Weights of a small mixture-of-experts language model, trained from scratch on English Wikipedia: a variant of Adam for the experts, 284M tokens.
Below are experts of layer 5 (counted from 0) of a mixture-of-experts language model. Rows are named router (the router's row for the expert), gate (a neuron's input weights, with its number), up (a neuron's input weights, with its number), down (a neuron's output weights, with its number) and show model dimensions 168-223. Each number is 128 + 32 x the weight over its row's rms, rounded and kept within 0 to 255. Numbers have three digits each.
After each expert's rows: "comes before" lists some tokens at least twice as common just after its tokens as in all text; "mostly gets" lists some tokens that are sent to it at least half of the time. This comes from a sample of Wikipedia text that the model never trained on. Tokens count by the router's weight.

# expert 15
router:126110066175187166157165100174134088078170174109158113202135097101120151107181188164141075113107161067105093109147073095159137093160126154124109125136159115143075136120
gate0:094167116065055109154182193113125117119093134090165089106117118153063118074112088105131161106132123143104168114124128117126098164097153114180115161129146088131163148115
up0:107150196132158130118143154139132165218143096128114071069116124170169126127138100036088233136131141169128085108147128174080114140120162156097111093075080117097149180139
down0:124166142112127132065131151135115193169098142136118085151153095206111102113135137097085162123111119152145106074105111070157101179112188160091091116167141163137163111114
gate1:120126150116103142175123082177186103117130150142162098144123126190104089188139085140140188090088116146086152132152207132134130127104177111144179100092098152206182102134
up1:099124128112182149112166096186133138046206151117136078125121158086091125173097136167160108181176073083151105114112102128147122160106100140105130108105114110180117157169
down1:156100030116135114137148125117134096154157109072134104119152125135124177087085180087190067170134164138105126143098147121197113127127112140076132162161147127163098093117
gate2:161135185122127154160191098089144128136183085125094142108109105125137133134111066124116174113120121143171063152109118181131209145137158078125161110109084141137167090090
up2:073057110151135141126156172164143147095056161139150122111129162182140094180096132161167072115124112106081135161163111146118144178133126108165120195130180163126084140153
down2:103179129175077153108106167153094103097156156130202162183126085148141096137105147132115121101107143129033120135123111159142136095120110140094084103145241091134126145156
gate3:074159193121136096096123108149211170184158133093122138108111171141126104075119109115104208146188097119103117142190179059110176119148141103168148129118106175131152145108
up3:146113148125141125106142132195132141088091100049139110155110130111098117209093139158120114088085205145114140114168113142162089176146119163156103161062163124147080144030
down3:162146139155128120147134128186107120143132062167155121149090133124092140188106074131132171147178135118121111172102122112163136120178155170054129119091146154103173080132
gate4:129127120115150211128113146106167162107103149160124093091147156148114135137114110093101108161126157135096111088124079127087125112108152075163109102057180155081148092135
up4:147134092112079106153120114106091104138133111130106159151135107154146134132141123102104162110090118159128138159092186186156109142142163131161131148088134198177108184101
down4:156126138198128129091107121123094103151115103130177153198086100127084135027154096098131118132118146091101181147187086114113054153070137113104131075095130110137166123135
comes before: "-", " |", "|", " -", " /", "',"
mostly gets: " N;", "\n ", " —;", " round)", " ISBN", "\n   "

# expert 7
router:135153118083082093087081189075128140173086124167090141062129174163119113085107110118075127140157113162163170129123155175145146161128140126134151118108083140084151137136
gate0:121148116178070138087057122112151154152154106189145155136094154080129173145090133127133132166088060111111147092098176117117062118135131095103138117134033143114149146153
up0:124120131103159117102082117140123156180027180143123122114122126163088106056149131115091112148103156161095114137154133092122088109140162079093053171196091169182163168128
down0:152180118159199149172128133150178145133112132109104123096096150063141175124094134113085085109125093146095118166090128081159170129148114108163109114126137170119160092132
gate1:115152147080107096185103158092186153192142141174139152166173097168091123109093131131138125120091169194118126161126046129115148133144138125194117146097087131099165106128
up1:208127103117117117125172068135145111131068101143167096130128124132157109157171151130135141160136091108146115171086099119126171161154101158077149144115133143057100097129
down1:121136114085068125143151119094110092146142174105141127162192122091133116084114156146199134141148158123110163152112204152205177154074120155138069167196147111123113108183
gate2:154172150117063093177106119111092113108085089139124200156140090102151113206079072095165160101108137165092151117150134135187120157142107119160110139102126129168135074117
up2:108120134128132130115128100120149145104118133128159101150160131155122128141155107127141155165186171166158039070086137111104122161180130145169177103129093149165123090073
down2:083185160115153126113158091107091131109109080077190118129148085109110103114091113084168135133107160134096110116159157106196112166113127153188109139086137169145043082079
gate3:151150120109106101171089122128118167112103123162088141173135160135151087109117098121170160157114118162112139145148183154130105111065130146118089082096073110085181115185
up3:125144126130144108141181141146181067135148116154183140077150130106151136117185192099139109073115110137137126102141107168112172138150136089173135118149170140214104110169
down3:128195056095094135150129141088103117059105101148114098118142146130172120077137116094201120096155109163124162112125119181135131197092138119088135130177068133120095088094
gate4:115091147097111149164132122127136118100164074098113115133133091129151063156084123129194177123105172176095152092142133101217099170113143154164154125123128054116156118085
up4:133140154154137106099135105133126151139115127179080182144133110112104111150093059131122120119122086130139150133179112137116100132162129102071125133098155145151113148103
down4:177169205100091099099095059119108179133136117175116042097164087102118136132185098119111118127148122139180133093153119130175100188167118125102124114065129156086123148087
comes before: " the", " a", " be", " his", " their", " an"
mostly gets: " to", " by", " about", " than", " like", " into"

# expert 2
router:141107147160108159125111131075112161126128066085147115130143162146147155140034106157092134148169183129122076118067095107110106115102199124145105110134112114092160128138
gate0:129125144088109050086131144156110165154089106143045167149150132142160116153133113130125101109148144155144128133125112183073127095121071130155138157125117146109142116140
up0:120169098143112124125066084187098127109127142119102109145121179181153151150146123129141136093114158142164124165140167122151069066132069124103129119156070140100160151096
down0:080142085125155143187080163121155084036150140156191137143181104114077138120117110174142133063145106155121146140117186140142119140144155069156119120088053164088125157078
gate1:152153170164059087070168126118136133168111064130146086100149131134132139160114130106142149115146138141205107127122141131115131165139157114157093195135137070098163156055
up1:112144128115191104143143146139158145101152103151109109096077138149135094175145160156116114104154089148140102163120163200131116171062117120179072161158031163154152096185
down1:105148170092087143147158122160094123135222087148089119128169129078142127112101113120079116088093162106144071101103127140093140136105109073131121062105148119130149155131
gate2:163130139077122120160105178131141110070149099080134142124101172153134142117190140133080138129119163120148097108117170189139142125108159131161115117153093156124150122128
up2:116066119138177122116154144138090148052107182111107060128115187145061162109098136121162098184143110146196105196129160142097165043122180152147143117190107111103127167114
down2:097099064096089090124133185130116165144121113146063153109067163156077157109154128092183105146085102165118128134125164095116076132129107110107099067091085113146076088119
gate3:103081162161079136108130152106162155164112062135088122092101112134156103109106100076120136153129100166175121173124105099148129111170124094103161130123074071125186127172
up3:123189117117127085165083142171111105135145192150172100129172139128119181143127103172136149113080127148100151088145131120143123176073135155136133118155139151171082127094
down3:184115188059084143116101087085106127105115098106150161114125129171137148166131099100115167142170163110091165123152156081141115150182163115163149165117158159076220170163
gate4:126144154139061083115179150127133096092123075088122139149183144070092155138114122178069175164143138134150142140130138155129081126122088128089154102132190162140087072224
up4:151140109140132096044130119108166113160162138131102055147178143078128140112083131154170134133126169132129166163142154116106155127144132145168088074097107092112113109088
down4:124165129176134110198108138124135108124077144132120053126146092088110094127121148140093143142140180088149148134146169093079166145191127114152161151140115220150145185114
comes before: " |", " ", " •", " 0", " population", " were"
mostly gets: " Candidate", " 100.00%", " %", ".3)", ".9)", " Preceded"

# expert 8
router:112180151155109089082165153120155144065138102150121172116135116084144162116180055156125132113133106092144130067197153164082142131036105096082164103076146075169149139120
gate0:138133109102132156092141122100122140082088180122114141157160094098162127132146131145116163139103175122125130111165120162148118088148110112154066064136112189162130134146
up0:129087135157167148085165096175191095108138079151132113097119089084141139137201159073142125121131237113092135103200094095133177121108175145132149126185088115161144138156
down0:134156066112135110128118107119199159145095088157096096140133148181087126193050127126148112138123104099094171131117116113155155151121084119185112083088106121137095115068
gate1:090100181187124138129067148115105142112124081091120096118133174146120115152169118125183093157148075168081104116094104141109137167090108038120138091139041076151122097146
up1:122103111084128161152161091124089096153075157115089170105166132091115100126143104140083116143117109136176095079086129101166107144078111125148114065142141131172138176112
down1:156140191120191143095124137123101161111116146157102182111106133150064154094125115096096223185125133100158172100095159140118136074104117099108132123087183124124162116132
gate2:079076173114101153116128124057050094154139115106117106111143093212125102113150162102185096159124138184104109149145132110144133139088124123186117113093107078139143056148
up2:128120123117085192103121127165162117150125157101094060140158115138080133101147137136111106081096192114117091122146149076134105159104122153103207118130125105144131135097
down2:142133178194129130153136126108135108083104131147089098077188040114114145100139126141126108123140177118169140159131129109060163149106084078126202145205089112173111122139
gate3:153165142094095121107165211116110114161073175152169135042128192165130137146128188166151150129123125168099116115125131188172086185113152100125158137124103127085113104111
up3:198069166194130176102162114110110099078091147096158133114135145169120150107095100129106116106115052113109141182080095119127091099106137116153114136152178116157136166177
down3:107171199154155219158117119121156112125127155115147121165131100091136136149101188089065097185119131095121120100180133147103151127128165181117183129106113082158231116113
gate4:193108120134123076128034126111089123131135112106084145154100180181179153093122150167123117143124148063134132135108114168127101128145156104113034122114149124076130111131
up4:213136147138141099146126103126157089112151080117131082133092149133075108152136122120147162125089148109127098123139159159123120128115136091115125147074131145101164125228
down4:125151145115126124140100185130126146133172128112124143163127197142143105097081086162103171091130147095123131129160132128086118096149154134063145122150111111117185171173
comes before: " the", " a", " to", " in", " by", " on"
mostly gets: " used", " held", " served", " played", " located", " Born:"

# expert 3
router:133136147101100136158094118134123189190084126110133086136092160195161145116092135119149146133141117171092130183105133110066097090106121057129161156207072189127125119122
gate0:075094133139123192189158148117196093141125142127088128098176111144069136116156130110079116096128099138140177080100181172092109206126183069142170101110099093150124124055
up0:132181138134125081056116146117066154145174127155171177112108160162135120165151108181118107103172157148134164112125102142098111141109142126154105206073126115145133108149
down0:153125141165120169099113134112121177189110128151157087113098107097151097109134139152101145109106124110098123104148074130169150131101048142155123168156178108096124127136
gate1:114115158087176138101140136087075114076109137133169104086091127082101089144143125093153202086109101156139172106141154136154135181135130100138123092142119136129122154154
up1:104104139144147120105110106184104081153151127113138162185149114140131095084105093131063096095146149084140093068174134206138162133121194154188115136113133135084100144139
down1:162139106142144155076097127145142118079155115105113135157148175193158099131111111047121172132098080133145117149152077147134055136111094231089116146135170139135076124118
gate2:132115169162095137106087105137188094134117144097087157121158101103050080110139095138037105125140145103127130127143121101099170147084116193097146163068107128157138144125
up2:160097114096114105155212149094122172160116110167148194130126116106156178184133101065085106104101134107140169140101142105142129090094111184135093084091131089125128087103
down2:144109140077127101154148185090145115075137120082160138145141083129202074094073092137099114209142133112092128137107129113160112119096073125162075047159160214114175135127
gate3:123201118090093138161147093126097136116149110158129137124101184122169151161161120161178132128102163156106140148155118122120188093101066084065150127108140152150163138098
up3:162133138133127097085158144178179189113150161126119093061120145149092095107164143102128092094107126163103130123103086067155098120097088144163103122151138138124128090113
down3:116148130110132128090099159139148149169128124083177150112142151127057112110155089079112105170116159148126114143114141183155155143131117145093105142160075121187107168167
gate4:086092142152138110129105099121155155143101096093198159101181133069133119122146168135182128107182164073120159111108102106195191123112170116134115113125169150158140148219
up4:137131127150133108172071149155122077141087141237120114115149120135133117118158093087176165156143159115157093106114128146166083130092114134173132121115150146105110145096
down4:071178101156119163162154121163164103108101160141101100094152146086086201147096122125154085095110135094100132198145247146110139152175184126123166126164079156133087126110
comes before: "\n", " ==", "==", "===", " ===", " also=="
mostly gets: "==See", " also==", "s==", "Personal", " career==", "==S"

# expert 0
router:099132121174112105139155194138122116121116127104108207102146180122108078150150126145156184192088064129151144115081171119122119114159120132139103156070156121093146155176
gate0:140145161151123130169105151134156162104104083136095156065127133084139117139111070128220176177064142121124116128126176101099102144176153137068075208123134094093153146114
up0:105102089092189164086138117127158075110076061150139065147132104100132187120093133128170101123155159106168137140142103131136087109128136112127129111119179139111065093128
down0:126142206084127122134143098178174072136095105080134159071118155176113067146081119124127122131104115153145157145127145123121138118137066105195111140151145101073109099115
gate1:124146102210072110142098144132158149169090117170073116145205141115098082189149102153116199173133172165122134179109154093073137141163137116158050143182147098052148182124
up1:047145158127127142140086147125126127172199103180115150137127134202125084105170142129112108138115086115108160094143096176140188164131145140082193099111139098152099181171
down1:086124170133201156143172121183127163107162122152069180155141164101173134168146156092125137120134149105115112151101109083118129121190130186138114099166102135197167125147
gate2:141148159104156100126163083115157144102109106150114097080119158180150200095121175147175102120197111114166139083115130124126073103073174109198107130149098155167132125243
up2:133105122152177169104142111200135100161105144162087133095068157096101116127095129170148166164134115178092111124160120083127165068184067096124132195129149134106137155148
down2:212075093115178142183182112123097097108112159151194171055092078176143133156100110074161149109073081089081129170119098149118132122118091162107107204123145126124099095108
gate3:140123139053173162129160137092163124087180096118181131113169096088104121202167118140138122190193116174143125087092155062127084118124094110085206140130136101100098135140
up3:132148101152135145143178138117124162133157119132133127026108125162139168119082106132141084136117123136148193210099142185149079076171160064095127125092117119102072131109
down3:126156122087087146116141145140102169123133163090162114083103087163111099126133127181111168129097122173166135133099165112158062180062154111123104121134188148155120126085
gate4:108141127109153168119093154150143119136114101109112146156109132132144091173111094121163101080129076148137106077084162108144078128115135073082110113081070105190102114138
up4:102164125159135079040128144146189166090171060080138166141122153158078144073117125145092148111096118101100118106125128152123126098146137093147205110134143147102122131126
down4:122078135163127089087100126085097073132186120136115134107128104099168126142122077130162163130106143152103087110108070061146128141131114184107120182119131146170137169090
comes before: " of", " for", ":", ".", ",", " with"
mostly gets: " part", " List", "-yard", " role", " main", " largest"